config.toml
hidden_size = 192
d_expert = 32
head_dim = 64
init_std_qkv = 0.0361
Below are experts of layer 5 (counted from 0) of a mixture-of-experts language model. Rows are named router (the router's row for the expert), gate (a neuron's input weights, with its number), up (a neuron's input weights, with its number) and show model dimensions 0-191. Each number is 128 + 32 x the weight over its row's rms, rounded and kept within 0 to 255. Numbers have three digits each.
Before each expert's rows: a language model's description of what the expert responds to; "gets" lists some tokens that make up at least twice as much of what it gets as of all text. This comes from a sample of Wikipedia text that the model never trained on. Tokens count by the router's weight.

# expert 61
At and row pipes
gets: "|", " at", " |", " \"", "-", " At"
router:114093047119102114216082135232146102099174089036092175120111128081122105104110130114141144067172089107213107122170139088101133146110105093173073101116066134078125114128133116123146113137078116110100112147137147117106087139175106164144129083124133158103149125109149076128094113138102126122143118127068173133124133155166137163164128086123166140127137178166114120133154141120102138115198132124170127124143142124143155142154115207098146124089101141162132144172186135107128137124161112164123130188189120095160126187111152117079074115148163149069161174121111097089198086150127145145
gate1:103119084125147117149116073149159140186156123126149144157089085054152181082170156097103098158112109190174140108117154151106124177119131095174191088195108183158122159181103120190168131111134128069140152087139124145133148143182155126166113105142103108122182068135164153131153152120178103139129126160106174176133074144157108138170137149168178122129151115156136090085113140040077167141145135092084139136137125138147124179158164133196122170111171138166125063110127174145109129110181190141104142120140179133145132129112151121089105165153079193171107101137138118191103142173096163128
up1:152143170155075185116132206146129122070109134153072136108158169184133129145110063145120131193122130090073149103132057131132123078159144168133045148073140093110102123048136159090078127142098146186108153128140130093118137085108041121130178114116176127121125179143118123123138090124075127078130095111114102120104154136095152098072122120091117119118111118138137107112123095202173100112112085167170125094113157160098134066105099164080157065180136122104128181133080092104108148117109102119179124121106120100103134080159114094176142113129189090068129165123089122087144156107137109117
gate2:120153117152076116147088100154108144037201090132073091152138067117187102103084083102125099117190123149127076146124100132103155123162087134103108073097075126186140149166079110140132097119153117094114129143107079077136136108141133122141086061102107109119123119148120136160156151149224168149142126141126147088071146156201122157130118144163123154128159127126105087131178145214181182135158106124163114162135175096124056145192114133099123145107126152107123141110176125131140187121111116144075121202167132181127130165159140102112107099138128145119067155076079136141162127151166115162
up2:108129159134101126112088115161064143070187123140109121154152069130152120115094100109117100140182156143120099098125122142053128124113125142176120063113096178172114119155082119097129095102105145082088150097080109104123095076196154128125145101089087159093116105151188136168222090140193164106098103194106103111110090124151077135140078136161187143149108120102126120106134137189128159101123108120106118164195101104138074164182097161096152185145156159138128110109136167090144151145169123119101117170147106171119122132142114065157109138169078152159071176060060098121144128140144102147
gate3:107083124182080124133150099152117097147183106133117151168119163144144148084108119077141214108164108095178091083179130109074105106133146093164132130101109121061095190116139108136085174145127109155158096084153122097115118107189117183074082177123144178137139166112126153127181112110199159085100118136092082091094105091136183114131134104103112142156143074196131152073162126156155081117135124083127174073168104133114143121135090101112128114187183095161148180134140146087083186099132050123118127144189111130138081162096119081141124114149122119116133172131120104100121168067123089142
up3:170126117133121100146147162142113114137094142085055148152076184167134150143119132129151089137130117106089177188101155100155146143137125070098176161080119128041131092126175150126183142111148180081129168113198153104114150105127115132139177089195172042122124109125140130165110096122112133123129197086097125119057159166130150088151093113129150159140199111113112073135119135112147096107156116124074124154126179125176144119139129117104084139149105089181151155144084130127159085095153030107153148102123153110116053134108112176145085108187121125079125184142111150076073128130102124108
gate4:146143154125126172100094097143088080096131063148112159131141112091133153123120165091146121102124107142181065052119121157111129161140097095143103126099097162093152132104109127169135116153092074145110099152156129182121159146137072124124129119162107190176076137140140163140124156131092181113094124146140152101161079117183137104076219106104200107171116153153149123093199115116137093172155117129153108118082102185115117099185109071108138094113126132139179126110176130126166099147153085116176154179121184121145146214162146194167113132104156180080135153143135144167200152129102074169
up4:132180170149130150119090083130085103091124039138097136139136110124136170131122159106149124087141143120169058103122142144132147152168105089155096123110121181085120131104116116157131088130103106110099089176171173170127196164123075103144138113147116184188079138163123155162174161151104151112091124124084148125151111101156116116098215094098179086128096152177120154102187121104158123192151108137160116108048115188102120105179108076109129086095101121129183114107138112154146098144120105138181153141097162108145149227183132190152097128109159194101114161137126131150183130114097095163
gate5:130157125099131103087149157158163140164094156105147157160132059114067164109103147177122151100180127034140105088114098081132110123150131096135130115141095176191217045114053061151141111169153146169174120142153145092129131117132153117105135100097109178074166201093173100112131120177078073094156160154146136124142132151145146098126087166122098137144153082162185123174159134116094098107166151130160130089125161085149146120126078125098111159177157136105157137159071084141078150129168163142123084204099128151127119081149080134148137147084089139105137138139144103164157129120167110152
up5:108177103143112113142136137108102126120157075131124116076046063188058132151125160150078132077181171053155140091149135108134097115133157130135133101040107154171142073125042146146129072123151173133112085144114065082083111151169083076119114153124096107151087140113152176183061094181091125125127100120163123171152104105135139147141084085117152135115136095080077119158153112096154133097135106132138174173115162116148163100149119095155119139116085189075109103103071077141072109094162128129151117119108109128144093097167113083147156173093125131133087072140118095129121122159102100126
gate6:167160133114106156110075148090103157143126116135128144100082096094131066133165129121113075114154102113146137144112171154147109111108115134135094153152114104121171063148082067061089106068088090149141115093134159167190112072111110093137133079136166092193124076114151094078151100141030103123177108116048143171122130172144113124094122066123098104090142146136138128057101123123152139166134076110129077173108124167133139107135135171107085113134077106115104136136148102159150157089115126199097091162193123092099129076121154120111120086175167121089165122134107095174125150126173196180
up6:139095129097123125109139106077149125155103103165140152107123111081118096150099105077199133155106163147167128107117137166171147104182096093180159122108056157121141091125124182121127144064160171175118157147114113124149088131157140123146108116151082086160130102081101187095137076102140094186167115148104094190139106131110099060141152116210122112119090118190180180076116133105150170161187140128086148129078086130143101155173126177136164106131171174137116107072166130112125156122169121173187140132091164178077128136139200168111108141087143161082107186186150129123103108152122165137
gate7:123144132026129139095141153196091084111146060133156113148120158137157124095127132106157134094128137086170067165151057067122116155105106164170146084160094122122151140156124178096124126145088146130148144169086129147129080103151087088144139134120053130133116089111104136133170101161146120159107062143165112083131097156101069116112207163170142160114155105177125096093176153121160106142122175140165127050144142129119124113136097133075113113147118143113135189088159168140115163121162121121037138093122045147129080079107138136172086126172117168121090097170118172178115110165104143143
up7:103086136122170127161118116125120146099113120104166158109113117099170114082163076149116133086130063137122152140136085069183162085067087156169090108142128123065157157157138173124192084159153145142141134140189226089158149107161145174143109153135120130169162123076105071188134132135100162052168167148114166100149111123135105166094116108089119153149113153130090152106136098161167068098174125179119103087222129188138175123155128116113132100194152131109175159175108118103141120106099102122171146119137144145127151132120107146079078125110174158149122069154135154117125092160162183172
gate8:174070068103136123144128192154104141186143081078126178086077161124126107135130171159121150098110081184139106158122133111169042105131108088162121116163119158159124135136106088139162101059118148135048160119130181146118094121107100118166111091079143196091168132076146089144149106141134145202156167141129112144143160146113122130145184091118161182099111104172158143082158151137116152118198144170133121111145149126109213134167113191095177121146110166161100082171136148179098134166131164117155138138137136098121141150149135137096041130155118124054099133162137155115156086122125168154
up8:110055068131140121145140158131103146172109131123127200126098150105109134119156162133090152105120135169167101164124140122089057111151146138148150116144143165157141173126086098089131091072082090135113168117104196216174035160122090153130094122104069133171173146074116050127132137160147083182148148129140088135136164187157129131172176098092149121098109092175081094110158148167127110115197154139109111121134153147136185140186136190128136112098112133119101101163145105164081089139134174144122114132116111104118132106093135157081047128188124138144110092109135139115162110068147152172
gate9:133115120131158126160099159135148164140158089057217138154104132210171167132114162153102097165115094160120156125130099178158134140105162153143108141180195158102111164108094043094188100109129106106140166087113109139154137133118150081105130101141118094141103078148108143104116157140145136144161140114087115187190124093117119198106120113121190137108105115151171099095163130095066126140128079137096147137128136115159088123176088172108106194136137219122065125140137151158076120181131134192081172126134123109125151203187171144121119112140138129057139140133127143101104076133183150136
up9:155140101118121120110129107132146076100108205154033130132177111074069093103129086129120166104152160087151101148134113101083141147128086072112145097079059105171099131140164210182071155140097146148110091143159154110080123142152104179099149152121150150104150178097124123154133115106089130098061127125145140078080126142122161073141120161134084101165178129135070146164120107138192130112128152117154140125128131128133162121081162056150196091151098049174141170095124121076152113077140123113145110152140154112155150081084073104121124151095105101185143094111102155131137203124113105141
gate10:102135213112125057136141151145088139126132087081042141105123154075069116126092089148066087099136092129093120109163142128096136153102091088180094162110102094138058130146151135150149176115112143101078088138100134101142140068092156135213123147084138158077140150095093098159136142148078097139160075125084127108144134151110091184170116078139152148086157146154134107162118076119117099131155144145129131085128104108129115172103153116166160100098104105158079100124127149119149135133082194103128126129147155131091140151132161174085135119218117120052176156152114097106198080131111119187
up10:104126196106143090132144134151125101104158109093115148154120119071099118157120114170091082135095051131141133119142184112106095120122108107162130152102114096100072113169147096168107171101122103106147123150103094102136164125090183125202183141087125146103102114101107094128164152106054059124149130139083195110126109117100072157150126109112148163130138160151172185180108121129067130163146140101132105109126083115159156177112139149141169103088087101177113078116154167124131114101119204136125174156180137120084106160158155133103108119217098127062173146146079129060212078127093124149
gate11:152122171100074216150161117110120089094153082119091108147114085101083146136099097110134127136137150135162138142165159139133141127114116207125089122148077150119102088104178171128139086079099108119121193108101153158124133105194105182139111173094091141073140094095155178127116140141143099154143149188083056196128138155121074087151131113109109163168152120185125117137085143122144114128170139095143089139124101160125130093160098123071117107055093085145098131053145140110113143145195142191145156126100161171122118167155125082158053161168119149106197150089110130104124104121083183134
up11:105170128117157096073109141116122190171155152118123154031141147175144144125114160120071148088109101160126119123158094111103149114151175167096146156118168082080135161140050066112095113159172130090133083125160084097110151138086119083069140128125131106157080137135059096103112126115096177183123105121131151142130145142147120155119178098132145111089085165108185095131149160172135104127108144127123150128089174079144133141121139174131102162191149194144130135111098163088164122079065171059116076143124104138097066084166143121098161094141168127115108053146112067188139138124089125090

# expert 13
Table cell separators
gets: " |", "|", ".", ",", " and", " well"
router:122106146129092092142111191171128084110167057137121121077147133108084149153101141175134148126113101129138181159176127173123109104103138111131131166133139118130127178157155104191152132069142093064106114105180170148087098133132167129145100120121130194100173123135090107156120158093163119185132114115091092097164134164098106121120120096099141201092134081158150164085181103095123099080186196132121162094096107114113126130157188103134160163165107149163101089142157053126179117215107127127153151206138194104146168172112199158110149088148162106158138117140132156113127082107105091163
gate0:166053125151160093127156125108185134106201143165057134122154100134130160113126095105159060117119055067139113134114107139107103181115087115175090113127135116136088097136120097150080134117118101159088169100151058140127119124158158159179075100146140184068153089155101087140141139108141125159116086095152087140100125121121140111147128125128074100172158129146151062126109103109091137108166177055130170081091145133144103090123127168158106110096097200203098151121142159112073131152135086129125065170109121140104116078112179111114076097158127101060151167123125087140079132150158078165
up0:082092142137145109161132129098120139085157102087105149110183093154157133111139115105167150122121180182128125161126095177128084123119107138196162079167042133114152159122176146074109136127158109114176142142092127148143117154167166105096091091165157049113123147140127080066184176151185176150141178098143104109134166091122127128154114169132164159159111110145106064154129204117097132187119152110108167142181151133153146111083140114118179117105090183119117128096115098147084123128179098123128141089201151143149121136086160189151078165112066081112177038119111099121104108149155130123
gate1:091114122169102132129167148195151106132125139059060135127172165119088110107102132112085119137154076122170200141160146188129146161086139109181115110146079163145098157115173111148092103164101057100100099142130159115146152109110160153143059103092117195122189171160179102173099132121141099127137120194139159105167087158155144063173154138159159129105142079139093164165125114125124108149106102090106136100073167137154116099126119137108182132135098157155119165134197124095140196136110109163054155135109052129095126075090135081160145125157112121108161152144150114167124124173202167131
up1:158168207158120122098163120098141129119137216121102162104192151113095154121127165116131164088121081181145119174173092170181131089131140071082169096151123103166110138153105105149106095128151170185070097116095172076132152114104141101164115107180150152170109121149136110182143124082172099067125128176129134189129128067126147146155102136170122124128078088152084148152149118153130112122200156151098170143152156066159117139128115051174174141143116179146177151152154137116213171141127124104094112146099084169100110142160112106152180117157094114187101146087151166136134098146144107111
gate2:086109125093061119152142133103128106158135097122094150163127157089189187109105120186108085170140113106124143177130139109074115150084092097117070086101132140120105155081137100097124148168084087100114156109128161139139103183144137134167140101200131140086142130182131085121143116135087101071157152086168197111158142083130146167073155101134155139123161151140089120103190113165107082118111133137126128165127153088133144094135068134131119179137123135157139130141198121074074131158096091079082109121203107113167128086131166113113083127083141045109147130147131110105091198212123069084
up2:119155156181091150100132146079088075192121086124145111169127116093185126153140120151095061170090118127129103137096130076122101108142122154160151171147172174064142155122135152156129140166173025088127189086195065099159136102099120123130114123180131117110111169149167138094096090061103118077142109186146119109094135152105106129127108069130133142173093185127143099104138107180104173168138083110128157157146161106171118096114140125064072118143151112198099124170084111095077143131128120075126144125153120089126124103172136126141154115155115116169137097186171059161086167128149138143
gate3:172101105155166087142168094108108138170214095124123117114134142104113139099109154097164108102149128185121097053109082134143176144147097140125056135109129132125093121103123051115157119125122114139077195139114160127135098095164106177109084171112108190082157108176126122082141145129070125138133097169137138184155133107124136118176135150117062145154113129112125125172097093144073106145074145119145183137007089145097084133150148145178167135129086138078198155172148105111094171174121130164134155100103132144109078130114151121069136117176153117118191193171138134108085099122144119128
up3:121166098130116167154117106183092159100115137093147070109087126087084117119166132150183098127153113128127159081147110128125088131073061086143091153096137129134110055131124121127172105077104137106145112164146149151076138095189149141103122100124122180154154077144114154137136130126060120153104074160116133145068191105168122129174174179132145138188156094095145182189115144138110117144166072123156144159081104135119069068102140113156205107143151154205170125145107172112135079159138137126154117139201118166064162144127203120123070101092163114126155117163132126136127187127122077137
gate4:116124094166112107164142205167099156119101161135084104147142139124140177070141120090147128085161132144145160144111113127103165147093080070126022159111059103095142146125127158167135085163153106094077109149121116240154113162156127147166069074142110162114115090110104150154136155123114104091130106140134101150116178123163133119130146082109123085059149123145161117135154071155106145140153164095082121097137158135147123107084165126144169148126118097147147138134146077116149172194113129165084131105110146095166117105147153169127129167176137055115186119068103131142114117170152014139
up4:037123103143139110131136155110106136108105097159139171152132133127073122163109158117111063137094167122097150125091150134086184112130127161160168123163107085118170165154097109110102143117145147169122066147097094216169110099118144098151095124150165116114138106106175148127100087129095106160138147165067150078173148156109086137127203091108108144088199157135167156161107085068143137138160125121115155104191078117119133183066151080142141191130116126134135176162118125101108124161114179124034150112086114095189111137154144169094165077143122139167134086111119088089168167071152150100
gate5:113085057082094121170121103119067096087095147107057098148102085123136121088075128158093132154127113126114185104186124087085134175115108100124097141157113140110116113091164150096113178098114095098139132164168160153155084149141105150177059122141155142078060093153126125167111159102099149137105127135125152044125171131165139117160188092109137141126116124151137128149146077116089113161170152130116092089149109168187133131112134093173200113135094154168152143180151166123088140171144092123120149166158143161123152167238111142118112144182172118190136156122094137143114163183175073145
up5:126083152064134100051115144144123139087144129092127153153123111118104081119094042149132124129127111117129109116175159129152106136120099167091207124112102169115077112105132157088138093122117106110178074112114095124128094108085141167121061134158134094147151094113079154065134172097132107190176112124155164158102168161160095112114146137072092120155072165135146130132145079188155113119173162096129086107118133104152172107207131092175123102097135140090176143122131153208116173169185161096122100177077122128079121090146136087130071110169113075137130104159087104149137135155152073069
gate6:045166105104117091146136171137119100155123143149094161097114121133164115104129102174085170182146149156160153132181118137159196114111101103113133164111097184150152111125166128160172134155140137129091102125202138186171129087139146163156157103131121147039104153169064130176149118205093098169164109090119120114143128133145100099105156122087174118133161112152129183132129049107158144156170127092130118093072128097131155083170098118133177108133067128140144137108162107152060207102104128158124171085103149127147159116158120164156121054180161162089126130170179132136127145141203148145
up6:097118133090091152207110103138168139109159098077179156091064092124065086200151082154091109093133106108143119099082088090157086100120103097146105106140133088160140136138130151125112126095078110113206115112174064123151083160114112138045153097154131125156109095123135145121127133139135101108154140101077046134133223095129142128114105152128116086166156124152135119115130121149106159136149145149150097171161148086158109094075125124199073165085085127014092103108140128112103101125104188141124073120108109102118091125125133158107166126159087157172107158121163100085128096144167119126
gate7:150121119093099118113152129149160117137141131130144086114109120124129135121093098190139139086130144111128187080155141143136162149119125072089153157117109139115080091120196088189138183147146128116132214156131116203172060102138123087119118171117133127070143131126102143092125121107102164188209133111124116173131065192132091134159124123149141102107184120209125174134089112139093155146140127103088073147093116071175136102084138134164130144149116115225087153093117136090122161148126166092093123137094117179077173112150112082175115123103127156130193154138172118141099095154153092044
up7:122069155171111133123151122061138043101135115160104146131140124161133127139105112130073186168161096181134122160108109224095134137131160131148129072166115094138137142116066130149075127141158107155090074132168083121089110098055162095143138148121165155162147128108110143170087174132140152127128131118083119101113145073095155146098104117086072092186124106130149085085154116149139145129104114111167089172182201125075144070170133095138171097108112124138123065151140123122127168170059152060109203087176177130114129124111151133148166135106107080123118118123095095129119152189119185145
gate8:111075125151115141143192146231097094136125185074086159126109129131118139121080118134067137156115114081170162120163101161108132149132116123117068165103126086116113076132142125164126103109138126140080088164162080148116049116162144171185086093138163173179096136229113161068081102126194112152122078136121116160128151114143108129095128116063104133105127144120121045133115095137111134186105147087142132101115106111129115168105144152181108145081109100131119167136124160058088166148076100150113121143164106141146157115091145127124189102111174112119110181157088113141074200124142126141
up8:176165152120200122159118152158140151125119153169121146167135115081129131116103131138183136124133078158064152097187155094124110114102159132177116112128142106162139079148131122159165120106153129086105121125138120118088131043192181126065174155108143174108095054157148159162111098104140159142143133068135121175146118116074119110133127170114086186138146147073081148150140109172099081134118091122117185166159090109115181151072081169124122179123111131163095150148124148070136191114084112159163117161149113072109160113162125044097126091123085167084144187159113134097146168150195095120
gate9:123104077064119144158089125149122134169170152144121147144063130067153143122138155076145066123118110125129145153159096179097110165094125162148123120086095103166131143114119142079087150152104072121142106128162082201165106160115129128157109092090149154135200182132144089153075130184168075077116107111114091103132137156116151148141155118099159116088142175106127059130143097150104096084147170124114122139087167103167109137113165175055147138071106189101135150082110113130094157151065136157126110112063109140168130149223155159098076133184137161085127136149098162142110152180134100189
up9:111132124136117095111172118136102128124135087087080147116177082139090167144113100136126156096167144117126077093104129020172152114157089098120147146121146127098158142127096141146184105144095200116119141110123185046135123040160163112086071131163095166104090096153110149137146112108120145178167084128136164155123096070136089143152120132154102102159137149185128129113157159100097172183069120090207078094103130123125073134148118094170181108173061145129142126174080166109098133137218103108102127108165109100112132148085122133132094160077156149134136112086147119149132100106150186093
gate10:148112165089138102124126155154103141112173126112110174113162077129103188121135122141104133091121174138140180065131067159098172108129110097111109152130147102132142146107119161183111122090171145114051106138174165214132080105165110085136079091118096138144151078148119191164071069177131151121157123133128121114131129163136099112098095137034103110119146145070171077122135124100172075105100174091173172083133158156129098178132165124143111181100078215124125143056187108113152117114135118142129099165140113203097136143120135126118146133177151164114159121151144144131067156101149076156
up10:122127127103123094125130151124112082095138135150144143099134144107150126122130078121132084173145141151100161131090115142132111078124103150100142198106156152140189143080157175145207140190132129161163115073118128118150135133117144064128052132063145162161114087134104120122159174154128141164164142108144130116092123150154130174171078125154095099146161124141164096077149152106128098111113110086154135174164115127112100154093116100105042148204155170182183094130134075111130100229114109159146062103084098166124160135179145165065149082097119099158092071124069136153092076147184124107

# expert 35
Table cell pipes
gets: " |", "|", ";", " they", " are", " were"
router:144129079119131074170141199139125121149170071102126110133116121072116117129075142156141097102169114149155153139116148123108091108104081154165108142104119119091161117186156169179142113074165141135111130115110185165138081139170138193170067106154092171115166105148146086145105134092112115131123123156195133069171135120124084173125147086128165208064128152146171156037135113153141128122113205122119124104131161112105118122184195125175143160129093142150119070179188105108164115174109139124119139221175138086147181105117177150164143112095120072147117122123117122110139091130095111155
gate0:206088096062092135188160103133106055125130086141086142111134147139082123110095106115102159128118156105119142132159068122137112134145078136153157143145127128146102092181094138120153117174097115177087161100045112145152131135104102158135085111096147118192092130118111080093108136131172062173119092108100110122074149142069168113066143111138165160126129131116187099128094146071117136133086157126158103068128116077072115158117163144089165090140134128186141175079093175148152109117150107158127121136091164176093130047119170106091179139164185155117196132112152118188153110130138139087
up0:164150152144091120169149148093103116147163116107169070163097086119134168089126127119072157103107154158153129120116089133126133156109074179148143140085152146127105082197056116060183136090092086182119183107083128136159117179158086167093071126094113124175100116117072094120105115120109103149083129096173156149074157109068173114113150167101118114124078144075127126111140161132160153135122145109155152130064105118133116167176138133068164044147115120185171127125123160150134134053142104155132163129135130112138135077110144098060128184125137181116131142117152146218184136142087115100
gate1:154119126123132138091154108140132164144132176089093109129133123130140139143097131078071100107116108116078161149124100091170102111127101134097130133122124117111156055118116127132100140194158152093099183132054144154147110051146131153124074137162115166114105142114145098124140123080113114175109078113175170095143142184176154184165145129079117098100148167094170107089148050105115092127147069117155093070136173125175173089204206166121144147151129166138200147128141119179154189126156131083170105143106122134124161096154140146178082093093151132068159110116103173171068105106087100176
up1:139090156118098139083174103106196189171132154090120154075104119175144172139100108102092101107133138176096181142168146132168133121129068161062098100134177094093170080092100112138152160155169145113136206132101121177161088031128130142136136125130157135156121148104119088075135140121086090169156080117144139101104178153132159197109155142124118158132163163146122117109076111044117095132159131129177055132145161069144108107146153182102126169151147157150176122143136148131148213132150117123117108136124114154127174083134164094113068119113111129072155153123120139141084058106152094146
gate2:144159133140166112126167127143116081151115108126105134178178104069161123092103157137095123124185092104125077093147167115208149132130106172132081111091116123107116140093125164128178124131114156179064173119130137126153136050118066208113093162130105159163156120167140089125114116191112141162103066146169120108144093112169151166175102106131111137105090116130142114135141087133156078081066181090158105072170171110143108148193120172128109137095161151163126125114187106112141049173109129155148111124068095111149135150137166145173101121108163065150159194094099184107137147097121155176
up2:126090116123091143109068119139101123131125163138143156110087145177105145150163082111129116142099150133108174126118066131058121160127118083109162159127115165176128150160106097119064131155148114084178098155096124133109117176114174027150138091096132121093067164081158192074163142098143123118150146131078127134106152147109124104118142123076146121152121184145120111134157114117130207211192057176098151189068097107116159099118165126080126149178124112138138116120070148131110180099101176083104148135159181147117101127106082124072127117137109211100126080155134110169133106171112094113
gate3:155118086153088116136094198208114156144162126147128116124097114174119104167075160132133152126117099112144155111138135166130158071067145079097139111122109119110156064082104116180020106167098145164079136075135077120106108117085105157131112166078102182061144088077141060137136142139154077132100100147120118107175089133126130141122141140108113124070161118143152123084138036095142100166093147117144161135151181154132146106134112112092095155140123115163134153138171115171158155154148126103137140148158142110199074124099058143156067090087064099140144164123147108089118163102167160132
up3:123124048142071094144090192201120177180159113127116120136129155137115063133086113112118157172145113124169157101068130171120135109098085141123171089111084145106162127127085155161062143175109159136085127096145093150113106157141102159097081080127090162071124122109121143122111149170150116155132156126123087101173099117151124141089170116113120160104173150103173098073114042099179114161118109129162116068137202183126131122137161123092106132164116110136149163153164171192158153153154103116124120161154133133186058119127067149121111083053147082148165146102141125081083172119154156111
gate4:131128103055115070203155175179120045094090039128108162154111119172101129156134111148126100124109102131082145123094131153150120166121113089152103142094174131120126161125105109168150160145131100108085115101147146136144134120112144102200113129138140114090107151103155157075096166108130097125149150058108110107119149125102133158092120088085105092218163109130150137078144104147179109145191145110109065094143131202086115143087113086133189108125117135058136117071123095148114145145124180118137110087111165151125202079117117172149190085144171076160140120206119126150155149095112150151
up4:134083146136113192089133111081133177119101216055138127116131128118102088122105131148112125116114141112078158118163149085079097131119117136039139180183170164116115128114139136149158110190112146111192156179155119088107129154123164141063106111120148110156153149157122113151087143111118111108098102189117127179118146153139135167144109124178113132114101109160115103170088119124088208119106106125164156171090140077185112115189125136100103118131157073130188165212058128078099130126099057125115175159120092147147094148151131123123128162116139181097130089068135097106104073187152112087
gate5:144101103134150156091114087085148151196117090087108128137181097068140158103132164090150121089093105163195080105145152150161147136181106138126162082135116122091098081145183130147096155117101125176098117166171143123116170182136146162079117118135095134124122086141094062098131091147070158083121121125132192082099101149195136148142194186132134164124152135149138147106091135144114146120187135117144149129095150135111122128114125180142153075111089183144134179146111114126101130124139089116177158112126064124103191114154140126133150173124167209102161142221158070090118190115063105166
up5:136158120118153084148125122128075096052148174153087132130134149190138136204097084125049181156182147065035117124133048104131125147124145089096130144113108126168110157097095109115119098170131112150109128123088059136127125128104117076149176093113159116098133168149127143110070154130173068200137140094089131155114118109116185159085085118086146083174084116091119057135120106099101141099083133114145110100135125106172158110117116122126149164124160108116150120103120203126196149109135130096106104131107146159119083134082125149143131069167166064120147105069131162146154169138145186105
gate6:123130110126132173165113166144160141148114139077147155127120111139115152128088130143142110122059115157107132125172125167141045090151109123124067128120184131108125144156080146071137113097162104160135105103141226092129172135130184168131126132115078140139153135159088101060067158117099132103065141156189139144164171127108124072124099129087142143089113151126151147085211093160152079161158129111078145140144118129139103139182040125109132126088094153120096164171191120093065104135132099154138147180171099158056140060123133198097153180143148159117128122103119118113108109097065147100
up6:125136101154153094147111167142204174147121155110127123126097098099155158179117127124120112142099160126137151095207119123135083146180127135114065139104182133150159127114085145119072083078142140142116146160136216080131164124128109145149161118165102110140182106137161107084086130158113122075115081139139161163139138085132109125129092063094159108066082192127060080144170132127118119138105127126085141153082127132130113107189100139081125140052047159126111094104197155152109074153103104113137063218155136100152164178157110177123138133147135180135107144136079142090180107114143149117
gate7:120100095138143059148088087085141122149153117100092094187082120067135115129096090074148077140138179171141116067158134179091148136074185147122045139094075113075145136161153198120083118150171133062106144075116180120145116159130144130155094125137168128176090110060128222138114133092156085119097099104119178126148136097140122151119134153133101210147096130184129167086183122088136102128142144123157186181116129138099147107159134106125102152150116152137053095116109100093112149139144106101107106205136117111103125127123084165090161093125116155152128149088138081151105100144149139149
up7:111087096101134090139100119029124142157167091123092073162160096104169056129131113118144088120142215121131087100161119139126215119127144193116117068160108168093138135115210145119090127130172110120091137103071182152103141168154109124207094106150150100161123083088090145118123122096159073142116095091166161133097105136159158130097143152152109168094099145200136152122211092131168095126124103151122151130144148114137096106159119127155130178110117126081131117146119106133093121110156154109048110176142088134074155151131135101178116075112127077192125112109154137193112110138122108124
gate8:123059121104156086165178109105075129131090126108094127132155114185089101123118069142107161116085120074128130128184149083164130123144123155165156115175123114166124129138177106072130173145095165160126147151097163105153138098123150156141072141128152158094182117055120089065147112173126098177189082113122119085081123161098175082143160101138149124121131135112136052154134081120084141142166185133171155059178137114144181127144101147101125067116115192068142127114128165138175126111102079141079131119079123154093191085110159192090123101146158116103145147193129164174135128169125113107
up8:063096098128158115134176090136130078089134095161157105084147122125136076139127069164151163071127120078205086137132130084137052129139163107166174113143094144154140094116139129112131126158091125140206118153158130068130133128130125191153162131159137090113206124089132131121140110135113119114172120136137158135117086155097206099141208122128115068108103115145137058113164121165087176118127115126196161126139172141128200097167081105054114117092130179083150106085170162185177138089155118079092116131087113135146155117100169125141116130129106138155135166191127181143126130156131082113
gate9:154108118069115115147131154167132085115101149112090152093101168165075037120122113178116105167153119096142189110173103112111101103154143093116103167118161135126160126136186175162074118157071130111166113076108141091186152134115121124139150134155117102126129115133167124167116116114159088117151129165074176156121146114116126110106053045182191163121128176179089083178079120113079139114141116118158145115121153110124142158053150149098053103180122070157110188095150078102133146119140085207145089178101155099123115093125109114114199112134150077125137144136105124086090110130149095113
up9:171082135079129095131141078120103067109136125083102095141089168128125068085142105175138145171105128071159131133131110092104139138120136108134114172110132164128178168129150127197072173208099111103149137051077152116173083098104131119123114171156169121131114140111100155149105121097155100120146160175096161141104138116155117141131082048198130102150119166156111092136101098130109159111080150115156157029117148119159134147089127156095098119157104042145102123085123043119098114109101131174130074178097181130124096098119120135132174110129149084131141145128142151075109061109169087090
gate10:117126106190091108146153142110152119179123170141111158111118051151055122148112199134140145088152164081164101142130113129145122128074050133110150136089142097171175104148098148146160115124153146172104109157101098149111077171178135164087138126170142162100122063196108142193121104122179118137149107137139139183170114117111122107170155125107109159120136210189124146074144101154076147117116210098119168155084112125164085133185151135175114141073084109081137119151151158142119182180128123146131167133132145159165119175179139155140172110125067166067158114065140130095116127144121149103
up10:100109072083135108080119125148151171089147103078149185118157122142147121099091169086191119078157078123134090081097102084175127209095138095156131065134116109129125100088092160148195126143142167174081083162147119156144098105093108094134137132119098164161113155111071163184130092138123138126103156129154138162079083145096116206082182181142103095182091179116125066125120122138110158097103108117142137105069143187090161085178101093130151154069131149150117178080142177164124184115083145097144118107174135124143105134172093104152154121148073095112157149090107114115122102135122090130